Below are experts of layer 6 (counted from 0) of a mixture-of-experts language model. Rows are named router (the router's row for the expert), gate (a neuron's input weights, with its number), up (a neuron's input weights, with its number), down (a neuron's output weights, with its number) and show model dimensions 0-127. Each number is 128 + 32 x the weight over its row's rms, rounded and kept within 0 to 255. Numbers have three digits each.
Before each expert's rows: "mostly gets" lists some tokens that are sent to it at least half of the time; "comes before" lists some tokens at least twice as common just after its tokens as in all text. This comes from a sample of Wikipedia text that the model never trained on. Tokens count by the router's weight.

# expert 13
mostly gets: " would", " could", " did", " took", " moved", " went"
comes before: " the", " a", " to", " be", " his", " that"
router:189130163142127107181115081144153060084133077152101172166060150090134170111062061136134137117089146118149085109180096122111178111147064095101124141134140142161178161095076160146100097079070112160123099107114170120156158118145188134096070117138138120123145099103160127122117133121167132145104064165136126103114145057125112160106176086154160128132166101149121109123097164104100152157135
gate0:088102150120162091185084092117164116067050160103182090139151120111106115130070096125079143079157097131132100136145203137147090157115095098129078127107135136170112172167157102102140132168150111144089135132155070145146083127113181133078154130133101072119094139129149192173106133144129087237161100129147042138122203112118133152129173185132108128145126141099071117150133169118136147145137
up0:182154026148178074145129105151145077114117130123127100182120161145130106085096097110108156110161136105199093090079134069159104116112141114119051075106080073147149125152133167033125165143109157125077131129104147200142104117080132123070153108094160152155100088100137131174162143154101128169115119146144143141050108115127118128132162102134134166171098189118160132147182176110144065091144
down0:082153125154158066206199102118064137085107121102117163118154145070090170122086167139147123154137074082116086115099149099154142156096085091180104168134131103154136063209135115120131121064129090136087149137063112084145142136108123136119116121143148109149193162190131195159118134137158110132129163098162133176105125134152193152121133089128136115138139128104125162124163131132116115122127
gate1:108145106161116158142115154199119082138177109091120049073081139078159095141120162120145141149069152124105135147140088108104121126150122102100182099130097135135087154131096164110096086119119134173108110109126090176151118142133175171105118094096139140125095114198108101149121098161145153171141108174137167118090081152132122065141137103168140110151089035081100093093195121131128129142132
up1:154151101113108144118126126163191131139125108148138075101165186175037127149130133158096103140136111170130166147075133124120149058132110162199172146155152145118117094133177102166079125158114107143185159125160130172172151177092115145155126117165120145094147081187139099110110158117088121105081119113149097142136164122125108141129079041120167165117106172131130112151067123197111122143150
down1:129140132106120080133112087078110171153052177124136160094133121127103129065094154198137166140089098101150108099144059111107143155129052138132142139133120111098112128149109109134099135132111128144122155135195090081124114121118124181107116140196214093120131125107150137111132134124100098145118157088101177144142080164154100132169183147093151129171186138116090119130109139119120163128102
gate2:125135122115123135180118144175125118089093057166107182117174119086124133133158128146132184107098097137180105100144120126109181128120093125115138156112116098053149167129125139113152098104079135148141163136116121156198091111125188146129131183099098066081082157142115106112102151162088093125150185138090073120097147198105125168113132081144155153125094115166127154196149165096119095194140
up2:130086096105116177179122158147099184164096094151113175108146122072119110108183109096166132104111140101180133099191093143129170083091168161153143134117131144114146182067087125106143139133116165150164121151144141095151150070083126130130147158087140134196133171080133188111198158152161163128147104105132088134138105190111139109100153112113112075038178152184139118142162126140131069161204
down2:123111107128061101109071154139150105153114145110052164135174121124119115179149164150088143116112156137136107117142098059117098128138117141135125143142133180123121083040100147157132145122124097102147111133098159199165135159139173119112142133146111079120136117108147148114111176134093103080152101152134123099141153175147163052117107136115198118140162161123139123152162121148136095128091
gate3:087109087093130148118146128175111117087135107108117148143150147130188072186111128119186102182140128119068114104090164146119189113165109107104123141157179124168150136074157155088123052117178161088116105111138117128091126127108142120136065060125203160100134169208171121173078159134141093073066130119118140125102158090227088153149100109175129097110053096137079109109150156134121107118198
up3:122200101087161086133132132093111115106209153113116117068146119096142135216140132121147105114085147164148095111124115086107094116146150181123100105130091085140154110153150175098085106169116152116091154159132143124139174110089092136149123121162153100173162112094160111120134170117136111188139045126118070178160134092100114088105113173107184143160116095255121132171065154171073079134112
down3:085186153134108120192134058141166153152118133111116134118178052143108114083106088158110151113054128122105149168146074151090119144102113117128123113169169152116197192173071124143116103107123086183175127080129104149133190129144068143134146126103127140131130146116174122077148130094100132151128074145151101087139082176092151170162155181133112181072131102142165090162094074161090159149154
gate4:120159143141089111105141118195115158148169114080130119203160139151067096133115043108111164131143151093106147096101136106152110132122103145110144165115029101114123139177113063107070107107146132104120156122160099128108158140106137111090127144150101127187046118131115150156109097132126150185156132175165153123103149132146057127178129059166158084139132148093132145113154132089089129163080
up4:137133117109114141082127129090138146148157143180180158164127149145135154129141102157108102104152079128126147140160087089167174175124176153116118101153160101098119134149159084173179125130146103109169159132113070148066092173136098105095114139103135101135136070137127107103160222139163102057099098129131139124120099117117117152137063140098083114202171136135203183117093126109138098142104
down4:103072106146090170103226062109127103060123084125122139088100124127133171091135136154109080183102128149111086100139161188145181085144165113115074119123143091060091118197140125125157090138104121171120149172157136168086098092136106121102128071083132127132169063104093111144137157173158132119118174082115147081179135121114105182141143141126154137174153078167202139101115136129144113194089
gate5:131127148138100135118170144133069120175090168132105118137126167204170128182089124156171165141173172101110077102100138115078180114084075138096117182128150110144085125100196156187151180120152120101089175100178140187175113114142157108172080087112076118148119087132122099083114124124084111166151093141122101189166162089134089139166131154089171081122101080125116124144146108135181154104077
up5:112121119106136083158103113112103114090092078208098088198087036113100110179116136106130154094140188146090131116106165178160100109116079078092164155127101087097132115181101114186123117132067178116119145148099093104160112138128136142177179063148131108184203132133164082127121116081110071088162120159139105162066125140129118118138160153131179184163149136180158067127136111114138127098132
down5:147184109192121202089120141134084051159071157096126158173146126106134072102157161078140072130134166106070174126155155077138113133141150158113113118114098164118134118174085079126113173162191192149133177096108166078148169127106141134109049147122139105146099153145170131151113150123102097101118133141088127146166146094152204144146104195131156147120154165109143167132151104086143106143145
gate6:162109129145133136139117143183093187062151154067110129168093092097097115089113107101122067194095100089171149155063099133047161161150162113096108147105110100128100110154163184118081127079153096124175103134138124122131101156167132118130093107134158147154150118117171163096171116151110128125088128123190097177095166189125177182135124154163121062132137141119106081057132118147130066127092
up6:054072174158119138124081088132137105097125182112123156148107123128146138169117180187108098204183113146137124180199108144206196105179142124131153119086130133127065089143106176064180132166126162143158154113123189080067124194107122193103097104139187125162072119109130162123133153170088142124124082161160080156151106143126118143166137164180045081176142059154153171107098146164167103118143
down6:109127187134155117107123102121141111085133112107154165172143119078107134153103131152122142146122097128137161120116117107167091146142099115127189092103124185134117143084152149093186145067082103132151172096093088214142112159175173124115088054091088136091168089121169176124139143104102094145161186088099144114183151177155141144121134139126112118110133119192127086116144136179137126152163
gate7:134135157094115125113096089118085169117144058117159107071114112120133180117124153157133094134111125119111100134090061098091167188080148138095139151122152126116175164084124138119125116089092112143126137141095119073135137143107099134143124093088125062109082108090099129105102141133177115124190128155125086128139144115140101118150122133116136164162069109100103150091084196133095181080104
up7:065062106112084116103102120131106164094083089135099067184163125137202130118079096170128144141154112201121131150100171098139142161154080126131177119077098180108119120137119127205115095123126165183085088121139072119142109134135159141149071157171125097104068136138094120083140146131180087100068093118143187091180122094119104140143123131094080129163116069135116104171124166176062121115124
down7:114119119146116089104177096136104159180110139100158148142103102118158109129100190119112126090163131142128170133127101162097166155093183093149115178141089151179096079130119144084107155131107198165054110146151130159144111133095081143078123131148148180122122131135213120099124171118190101187133138126138109137127144138095061122120126111176060167138115096127116130165096214067093124094192
gate8:149102104129122147134057205153126115136106090129132143115101140165127135197076139164208174133090163116131110139165111070134166126170088103112116213101115121128142071132143141140050106080114102173105098123109135107108124119156149115101130123155137098154086111149138129133161145134132175082067054085111138106137098150119146118122112096117099159128180176073126131126156158140119173087105
up8:171122174149134156122157093150151074124073100106115154119106151077143157075139144065160108149072073124135087132160154168057145179156103114143131125157137116104128150075137114124112185102063061084166111138110196107152107159156143087121143120087118143131145166076102148109119185149132138158141109146170151132114209121194162110110088143109132084161166151096155157102105084116140156088140
down8:059161076137140135097151186111176174072098183096137098110165100145121113115135107154089115135169118117092132175130139129180101150122181163129164125163144126137118107176131064121154143114203123157096135079147021107178135118121103159095164140106162161151172142112130073177151118128120111099159166100098084161131091211102127126125068156090146146100140127146139113146150133123195125181124
gate9:094124164084103153151133135121079151141127080119169121111170131108153187124138156085086127116087185096133096163144136150148133136138082132102152156155073105091144145102176100160157126118118173159136105136128077128140144125143091124160098149080203204136113085114067126147195184112110085116152093153065169163098134075141108150161136139119146120165110154241117133145196187116097144134171
up9:176120153132090162089175089094081208120135143163138082164136144202069159113143105129206130108130141135091102163125130133140141137143136103066115101117121147124085126119105150157105153104146096147096122126094178165097139219143102102061123081182168131120194124094219129103097162150181120086103134173159108054165102111153137086129119142179121160080139119104201112108107095098077149155097
down9:100134089139169072140140183167080159078131130130157119150105114117135149105065134100148163100114191125131173179114176085153120086102196145150080138153178115065177142107139058101122171129161162157076166117145121131118149159097129105144129123128117154118159117123069160149147097124152096115117098106138119203162130125125120112177144128095104112150023189110153109111102136126116161138082
gate10:074084122113174058111108069143144112111106184187057071126123114102112080095136105115185061151146122125133116130215124149111071080092065092115154146118096110107135130105129108119181099155067146144146115092172152143062067103120108164147171123120152140160158083142153127121151092093131130159104101080153093102128129110137151086158071116108099138148122128131124185140116123169113095175078
up10:135107119131108156176194133138168130099159133127104125147127145140184080086142158122150127136161071226133153125123134159093203080121120142201114133119190103117120143133110110114100102154156090098120127132122086144121168125145153080116115126157176178108065185127100100203100092112091111134110156109196110114169096146084128101131130109135163093103115124113104148139163143091128079133131
down10:181177143154142054203142120111156199150117163101097132143092114151092121076177087109093135133131160153097195133122129132144171113176149093146158083105141129104118159137120065142111139168048143138109141132106131137096186159188160162096134095147161185089115123111130092152078159144129159203176088160137143109146060201197122127152115121105151122145145089074106113142176102163136166154134

# expert 23
mostly gets: " =\n\n", " built", " held", " operated", " located", " has"
comes before: " a", " by", " in", " the", " to", " been"
router:136116171141081200131153071125116132123178101147063110187117157081132130068141144102098072126074129121067125160139129098078133177156080060119105183153173077081130159081184198117132118126078130110148091127105156142153147115096114165068111161122119139116208125110205111145180039153149127141103155140160163146085133092146152195097093113174119134146185052101152114094148079113120116126170
gate0:140101170132127192115101090155127156141124125148128107189180145126168137158138095073128117184115130089109132206188064105106135131149142092141131161093126125107090049188148128118134130107102113125147146137154110161113145158127099115119173176108144148099190152127102085149171113108194123157151133178091166117103127102155214068100137142113154117133104175141104105087169147131081100109106
up0:103118087136148098097113203131109126177053161124200176061140169139107108100146142146151124114161141132150166083105138168142086133135189109137125144133190169147150083100106120120158121110160132157148155136128112104152142123070119128119123119106142095157153128136159155169136097134112140097136089139101151102127165178144137155057174167134122151140092068146165142203113096139075111126172
down0:145127094145142149054156127145153118103088117146131180085095059167130130131080194175068143124098106128096141109101132107127074077142098133081109158142079160193144129135161107152130120118124085142095155169106151128166136086083160114095131093137167172154169106091166168204087096132124159072100153125105172121182103126164117200143130107105081136126130120163145173126173136142101105061087
gate1:129133111106140165112117046148125129107155125110115179178120075101106091153126127123099129139117094150077179111162149125115125126157123104109122110092033147085108136088145112087151105129158101121097106136051039134145082131078120108135124169075107121130121184088099106150085070142138132132094124182116137116131101136163089131144077161171119141166087156127139120102082082145099158139103
up1:117091005087110087184082053130159070110175132083077099167112131157138147091132127142109121125063037147123144096103114059156075106199153110106124108112113142120152066074228144159131158137103124100122164139119152145120145167158098194178135125090115117129136105180109133165105132082135126139138160171132126127145061101164064167125142149204148161170125105130111162092145135132096137116207
down1:089099073123089061131086135136106105104139139085147102121097114119122085125109090091132104090136137137132181108114150157161066152165140126153152086162117111121139111109135120135104108106095069151103124124122100155188090091156184159100113203122176180177124130136117089109070094148125124141090088178147111133177142086106088138215100141156116107060094106172137118134109086180064156083071
gate2:105114104104168120102114145103116107099136047103097158113145061155114108104192100073131148155171202177152159125080145057102114177146121118056111167172157116085104159116150172144156123121047180112166193095115128137090181087079171139110098101116124105125123103140103123105135156107175105109112150174145187102106114147072199152136092155121147189113184115118093111210127161125095125181109
up2:138100179136164044090091141146135142140115103093135174106110103115112163118069111150146143203117077095153108136096119172155092071147152132165161140092088155133162065149065116155130088151202088091109086087132108120095107156191158081187174103116145130132133150184068151126169160127146197092115124133202111150129150168128105064134153116112138140095098149092114127096131121178170174080069
down2:116120137162109128170146116101145136134108118144126159115203124115144083148187071116117068072160187228166156130153144063100118206163113115053129154121148118101146147105166117075167121105049162147109171142112121160116159101094135199076111161101111141104119094099133101118129109147135108105132157115087153116080116123096138171121128151115190159091174113112122116142145100161123121120188
gate3:094073090099167138107145175116152094040163100166104150181180111133154120098116102154107104133130145127095115114105116159088078164092124119127160123146124112126160142126153176153093117142162129107091122116163150137089135102115101192133160164099074065170080176117117067131148091140139093062132106070147076124091080175070100082152146080093113109090102091081179155197113122125116116115140
up3:098100147121087037125129108132096145187140098150121132083116155151189154152124161184132170152135157169121119160127167099122143067119133133118134108104117120133111114156161067173084142112135127121084138180136094112130153101127196139059177057137153157115169074159156032121082098119142104076120070155072162149152142166083173111137190112115127147088171122080122121150146126111139133152178
down3:121166116122114146079169108117131143109203142140117148120165151142064130122088158147106151140168111190107086076215094121150161071042123139110131089184055130044148109174148123089096124119150115120136205202169114095130110126088198101162109123061164165132134094107145152091138075095136109132055137129133110114107168122103121114134085102140151096155133102085122147145070097091087133075132
gate4:091111145124100126146145160120124182141126126149126065100060132152156189111131112087159102168077133166082142165121122128177105114093135096133144119098132170126126177036102110135157173171077070096062145125146126164090106079099142134128160153181183142139110113070186108120132149101117176128067108186114104150137132089150081185145181137113097095133155143086108090061175127133148190141148
up4:121123131125092139129113116088052100164156133120079108187160079141077091160123179139107082102122169111151134097108133161150123132133159123112090106215136152119132114159130137122145096110174135101129164134140138011177162103148143101176125103097098113089144114091153182109111064117144148109170139158105148138118107155144166113070162091160122147144147102136118079181145178117083104128175
down4:150098125114058163067181164121162114191116103118251161112167169190134114165110102147164137160109092114181092126132137084115100132165124215126109106113069162185159122114092140172066128161161127094220156124213080111144125130154106151156125128135121099140159080146111098193129157151081118125149090143158104144110134079093159170170131179125114114146162133127139121150127112105145146098124
gate5:129084152100127107109163070080131154091158172167183135100126136144136132107135170123159132160145100140110140125091041147112110134074138062142121146177224174126152116080084090092084164168188139148105109161149105076108121198100095121125072160217136184157146158152142140157133112082147140150144153170101200118093132143129133171122134119090102106106143076203116095149102180061113166164118
up5:098072149137138087132109137143144130146101116155137123092133052183128080084120134176185160106065141194119146143065099136085103141151150118108132192098171144086085100128151058107120127108182180152123099181167090158069170112105185139117155125104127148193147098114137096101159124147110127087087114149110135127169073127134119120127125124043171093129091155086168149140091088099154093089091
down5:149124165139114150100088180186128140172118175139115143094073124101161109067162125186124089111096123105107109144105143103142186149115150110137170174141136163124143122096188141135069153162112164137170103117092124174103157110136124115136129109158168160102120174096168137119148126172147115137082103162127147117136173155116113136194129194069112071115123060081161218139055145121205139149088
gate6:148121095162138088195095104136125089091156115128096097103075167117071107158096181131143103138167133124063181134161117192148131154216181064120077144120115120099117121162092182107122132106173148176128104096131131190131089067115213126141155079138121144136158154203117090121089095129096101142153155119159155091062114128102139150133124153136181112100144133121100160143149131109118140173104
up6:181118166163158102109121147162114115115147160080117094120124158064140159054161158110136131113109133095117187119195163071110079125069096083140118105099134151128143183091133114099178171106124126150160079156107157133115138097113124185114138141126140127095072117211072118103147162144096116094153091143193113091090099205140099171123167106179161153118096113133104101129147042198143140115167
down6:165188140172145145107085176145157125100099135107080146142166071076103126163131133186102086180169196099151142170119183114151141135164157131159096139153168152128167141074135108154140149134144147169078099148100068122111191131114166093132125136138164153131119118124131120070148154197090134100131116133101109126153104130107099059076145134111096134098068122094133113165178097118129074121153
gate7:119082125134163130121056108094087136158121153064151155174089119100130104103162096130076146129102096089091056131180133176113064098156033124097133125131149147129123128120142186127124150181097144173109116133110136100090145126098109056138105163201122111153154088139120110133139105106099139162138112185128167114146118159108136116131085171141130135073122099143116143138067216139154202107148
up7:099117179072143148134133096139089122079166064163161072171105075149095134168140075173116104102173101116103162127150166151100201146100118127132128133079142145087079067103098141109105085117134146108110105097157180120118164145098164132094129140113103132161162129151178150137109147127147124113057115115146136146069145159064169094148132143154148144071117151184053129110104151100119132091191
down7:150145107120166104134119114149181085159155083164181113153105108133128139133149153077122192078079181103187162109109103138108116077109130134141123141192121113094080157137142161119167153140100107100121107154110191144081164089130162094120112121116212094182154129145117111144100160146116090125153182180142061103103058159136135189126109097114102111150181097177053119137125163138137091097173
gate8:118139086130143116127122121096100118116173138152102155171076183164136121116133112105156136118133176166096151157153200191101111210180131195144131176183128109157174196119116173164174129101090171100148176088058107115135153197138085153137113108154207153154139087142147175065148094089068141139141099107157133052087179130094154110126112102172150084161149116135126124126085122162156093115169
up8:112136107170083105091108084139122120093150090110139146174095135166142089132101130150113111127123119180133128088143123137096131183096121099139166155112145134113190086078168123114100094097070168116169096171116136193140163136121134129137161159108115154150132156073145138125188097088137121159188102070137114102144201149064128144117166130204113117182173102121155096111064082116159154097096
down8:197124100123112127094098158100112154176117105089145131165134112125080117069084187115114208155223129059111148156152100079212133125130098174099148157134155075088134158124117127116142134153109131125169148131126135134119130132149156132120160124155113192070162142124140090101116124063102167148108062124188110081191105116155129158131154139150104085109154077137140150101112133122097143139137
gate9:169102108129156089077168153117182108154132111189198122149153081147096162128131143086124119179107142153090121133137072108079135131183130124145161071083138068144134121135091118132145126044081100155150071049088156132148115145192154074167145127118137078150181093079131101153142168119158101110151107184124112091095127122126077147151184100111171115125119070132174149115131101172117165121125
up9:118072104096137103161095171107121133167093151079095109132146083106120140085119155121113151127107152168133153125220113113132115098080174197162119143160072122073137081086164153096084126108126099147069149114141151056151153102088080180155065151160116122121144171119130147121143163090162131070118199188143197125145166113169080080089146111132112126131093174058091152096074186125114122115156
down9:094162145101091171153140142167166088105164096149093115056148084126136139080151109139102173172130063106135168102178083157105145164125169112195166063087120167120110103110120168160158108126106137093143133178092113083167151124050144062121085111134163099079170118110046079145091151116179115113147110167093153113149182153153045125119118123083078091097075127117111149169136116116074136143164
gate10:136116159122087077144094150083149122109120103101094165140100071127145103160159176133089146176107190100091158140140097099062170095130153153112138159113125149137050098081103105132098033053109165105156120148149123128115121125097145184115119130155158088164137150143132143070106152101121145136152161128090091156132130130188129133115131091123145105123143172131156053144145167109125139147082
up10:093156139101171144110175161134095150091085155131135101145102170099134123124138162073123108166098168119145091161070086078127045129104188106123105096113111120123149148132126096121136124124133151116158155131134103129087149159110119110153143085157110129091114113104075130164148184107128103042153122110122106129073138126135173145104133202190113140169146080175134144155115113139138044133154
down10:133137196118157129108190168143101134133095104155130152105075189108091163213141065138080158116174095151158083124110166150176119139182114147147180160098127060134165159099139103152114087084084170096065170143145082113176095111181146108129103093100152153083099096091100142195089150069093148087117108135178157144161103137081107162124108113191142141124124119126143107143091134144105150179122

# expert 36
mostly gets: " politician", "?", "----", " vocals", " Spain", " Italy"
comes before: ",", "\n", " |", " (", " |\n", ")\n"
router:164081185100174119132174141111173157101128122165100135131074093103137160063106109120128115163052172158134120122125099147125100177162116091148085182105149131122141144057144105164118144085176141132148158137135115129123131167110134119116155104085209136105206134153177113154157047132116130153162108111102066152094112118120145132099124110125154180191149089129117162159145141121080122139157
gate0:081072147144133126132121066139054091131094106149100139146114114126139132146164124143122133080127118142152083178141146128075100116154123151155097086120107096144184091112148103077184102106137159152139077167110174073123116111102172126131124146116209130149146112148108183130093131123096188106112109101074121093134199113070172097111119100120073195127109082073195110141139148076102139065178
up0:176100151106132125131118141117111101141166124137131160176147149120161130112140101125140085153089166149112180099092121125093079156137172168146146122130111110123122082118146186174122100179116119136121195081186024125201101091146190116076134158170134116115159169146135092117111137138149113107134089168129043170068124081165154172131067146175102122169151140107118113202133089111097133093142
down0:193112078106086105186132153155146157161168161150083151100100111196156116183093098190128140126160154107168181093162120112109105168140145129180121139158141139176168095136105112155085110088102107135152182083171081129122145126106109138107093062136099197113144106161166134156138129184122091158174111142127120179150093170131130168123149169152117140129144142057140141087140158125131103169038
gate1:133139117100205119114150140099143154105158159126117134144065104104103135127144125136134098179152129105127112073106080149190125184164093171156187098107177112132131122095132130159145129101126131078135203141124096134085168154121082106183113149133190141147091142061125119126124115116153169107112145129097123199091093148155116110096128084099133141170136117106126164152170181173101182105078
up1:152192096158196142139115143166144152124084170177121118110134127117125122132163142164123136129128196099132094069074105134127134085191121171159125106098086129118169110101168121213094176133100135188164108120152056119135053117139138122107125114129198122142135117100152161140151152146137121118115101189207074198117145123162056125084140104088141152138102152133114095140115097151142149181066
down1:151118175168152092130149075154151125142083093131171073117105112176116096110090133171153114117145141134147127125114082088143177178146147124072125092136145065100132053145064111170114147088096097150094122086078156158069128086062140130145158141094131168206146139125132141095136146122144122126130129132138146046141138110176122082136074133120177172144078130157169171109138132143132123089097
gate2:136193190099096121191088160116121068123129137131116048036124119085132116172142065098043108192057152150106166134124125170150108128131121141148119099092137121107147148078132139125152184091160116140148156094146102164154154223073146138135147139100153156168184189126083115218140142134122135146096125159091145150097148173099100083074118114190180148174218169096106134170169107157154108092123
up2:097123132159128145159155084147072099148157189098157097148129106145155090125134121096152145122152152215126098089152145145070113161173176055144119142089094190080169096128133086142086140117132103103139131146128136154104092126070122128162151125142174115132184153144132120185083108163128150116111136095077129158174108137095146106090101087105173116173146161112076136129182164119139101117091
down2:112124165107093121135159170113153154088120145139120120142103137152114129192137119103112117139138147167124125124174131136194205100141149096119118126107211134173094158104190140219146175130076156111094095137114172104154109137091170134143091097168145095181106132160138105124124134139084134185211160157131101158129130084171080127162155170087144075098111149165146138134109168143126152170123
gate3:146169143132133153104124139110132124149084125138162145029122073151146125144138186097186072157137109109127073117153150155146084143090168136125116122152109107106107115180155097143131126112138153081106142149124103086121143115080122154115130118082096162140146131149140133177144115166126166115187189103105097116046081148121151133160143136145172134140132108130125158091134172126125108157130
up3:133120094164096119129088150138167114096073157165116064101152158092102144103130097176085089142158045164171127088150072210161151151160155072116110116118165096142116106102116118044041148097021104063135146169108134191159097177046106126131148122137127105109159143152119118119082157108153149191124135165109150090122148131133125133132136152103130127129170101139174147207107193100125145157095
down3:118137176113185197081122144154042142131089135115077141164114074179157129125094173111104126137155150111101107144174085161113128133143148125135131123106159180133166118129181108083124115113076175079152138122103149171138114116093102134101106133121138109147171159115198115136169177116109072112132105156101163105125124182146121112103113169135099117118119207147110135155120089134094099126131
gate4:182106111117168116088137099099138157107093137072106159123121065098103065088112135136177149142166128120136048173117169160116151103088085131150124082145145186049130085186112113142138112097137089216150121093157091129151141150156151161173150166134235065106129069094141104137171151160093149139101102130131149142064160133144129135118192141122143148110158113108125185070104097156133126085170
up4:122104114102077184131130129216125136120087104125158220111125120156120156122093104138109177142175146189138104125127164113179123181074134097130086113118126164111152080172175136124117104129077112139138147131184167110178139141139102123168166127081069158177133135087142088140123199112117100081133137117083167091155145111109187063126134101119132088126109109099142159108135127098125177155076
down4:107108109105143124128150163125143100240090189080116101200116123076137108084142093174109181214147091162121113130137128121090120195116157149164119163082144097129167059139127123111131077151111120117062155100110087107089161114115182101138100159114151139162121083088105089108132136137161086101137147138162148093124103146138101160150123073166133115121148082129126141139093108177070092156087
gate5:168099141138140149089105144170169148078137064092084153142123111128184044137102132142111099174124171115156150135135138160104130173198135089162115149115126136116188101081175087113112170116127100121112139135131056098091097155146144139190098140128149191127080120123124176075164076122103186082152131120194102177090084119074138112147117118167150163097117122102157129142152109113138126102092
up5:097095102149094121134137125151217179117115141175148114120167108132113138105173167159113073078148159117120158109115103129149157108131179138146174107139146160062157071081144154131143157150121093122170132150181104150098081109080077143143121138114114145161119101123178128077162133171104138144079109152102138123191155115114153122110142101113137136186144086130074108161101142130077080100132
down5:144104124076118160071101107172145183167109140141099113089118102055141130181100153073148125100059141065179112152149094077139126196151125125077093128100095133133150142057133128103131126050137145148142088159105130119095101167109169139123121057107085090181118082133158164103166089184091110086064142105093177117145144137116105134173068153092095136101104128088152117117142131166135132127180
gate6:111149096151127106113138166124139080077124194126131160089148119150119159116181060159099089178073144115114140097113154093071157132087032088123190107105109151131170129073161104166142174104107124158084170091066136254171137129164134087099101180098104165144072149096133144110143133131100116102122104098142066148108155129113158100115102141111131158117125100105134133112115109123177069074154
up6:128192136078099173079137145165187148072222056118152064151131093053191141121151120084132102104095101134148147140142125118160098137104103120113100119106096154173088145125150152096098140201095146116124172161128117143072126184169072127095136108146092128160117117141114113137077122126141116149166171119139160100143149149077151074158173108115187143191115137174164081116183081093099121115091
down6:157153117078135096127131185088150156128083171150123182117188091173125136058142123113084148148122174074113156132101136122194143147100173133093117105114119162097126136130134099148106138146193090136118147152122074130162050195111100103116129064096092108166166099145143086152107156105117121124117103208088083187117155137091154100172132104135163120096155169122087125118127129171153129176107
gate7:101092150111150121113141154111162142059150099164167087144125068094129111171072064114143088134072161162130116147124143145166183141126109121142091161161147149055151142193093098121127148158200117140119171125113091153131128200158119152155176162112119100140134127108143128126107124136143089154097103122110092126106068113110115091117129125155156176084105112122108139143099120189125059130094
up7:184101102099163127179104214145150158148112157132143103115104115117087091169089099139103172086137099154113149135134157129128164145096111084141144127129049112134128100145121136141111170124123087064078091191095125162139152082107113162103124168115196094096105169148114083150053085136138149153122177135154138107153121094172112126104096183146168139203079118121106117187112115128154113131093
down7:138096130138125157095110111131098106131095104081120127121143143184132109154153119162163167160116161137063118083159099130101097123120102090111124096157086126078101138123149153107183143111164190073104135037139174095143151112098119148133090126081072091088104125119168072116111096092150146174145138166142122156143187086172143139076136149162122116145171072054120121091126111087137179197147
gate8:138144092141074157155086129151114147158146094153141139202144103134126146096089136143180153107075062117130188120167109090164165137137174106072174154110164145122172131143166105142153087137151153160106170126055135179118174121091171141102114149101128139066169089124136090118142113112108138114086142154180102143063197178137133125105108106126120086180144195164115145185086085165120147156084
up8:198094160181082088050122140143135155120088165128145149120220134184150103215060140146175136126099101148107156077149164114121115178085103154185130132060116125159080127130152115137129109065181117117170072076124145163139133149195150088153153143102116132126108190108122143130110158132046178159139059162148107196118177121112166107103085125111157181149104157141138134117118128160129189095106
down8:151158107155131142098141053128188090101165149094139149135155162150137115072121132136144098152136085171091126119114140138150154115133141172148192134132146150136050131157155163151153150201114087197126147144084160111136169126103133129132159114179155117065123107055096067071049129099083146153094138121166089132077148175117140071157140118126155170154088139110017129183091137135161109126095
gate9:188160136100153108086160126173144149122167101169166132158094136139111113094146111097133087111077136113116121126129162111116119190197089151140115120156158175180160167106136133106158123107134092126113135136125126125145132140114156131132132146140126148101139178113145107134124100108039110114152120112118153076177162114131096099157152105146099200209099116160184136092145094136116109081149
up9:118113127140153146136114060143102206108124117072188132105093135087151117187131098114127118116114114136141162131061114180219136069095096196094140121152124134149162105119137157103101065104106145097096175123097116164144147134204125062142158087105169150108138144156163127123159106232153136187102094157144088162136153092079075085172175163130106152119116170134085136118103103113116186124140
down9:071215111165133088117088060134126164106132139114133164089120126123117153176144112127090076142136085133083100121145186105186086110107160182157124087184075122159191124134159112108118076127078126127150178147042161108080122168124150144143104162119194119084178113156144135139143112178165134122127094167166146141134145112154154162155106048129098141148139114152151114164110149108164200135161
gate10:116144167106091101104148139081154086170160122118119119151079093196139131106144119161138068085061123190173085152077086140118138120144133121125142130068132107182122154092105165134166132044143048067172164087176137073123126184106196167109141152149083131204133107125088104120111166172197141128177079133105114169108120174127121129103119163109117157168106164123151180151137148118043143156132
up10:130145156087147110124097143129097133099122095089188139138120178139148178133100115112109126147154094135096152094083139141096159133177093148138132123120083153126144123133163109145108120096125128194156132096171142057086165148119200166142106175092117114129111086083115160131152122140141184139121157161068122106106111144176189115143156135130109133220117168131145133147097117076146133134170
down10:169111125144138107129074099140135146127157079117113101129111130105113111113151110100105111088091124079094144109124101151096099203090137172084137160188145110193121108160097128110142156114088151167155104180100083137094112071155115112110122098100168082131111115133156141172095062131075153159116143048121118163133158079153073172194113156109123102120147116122117062188155133149164131148151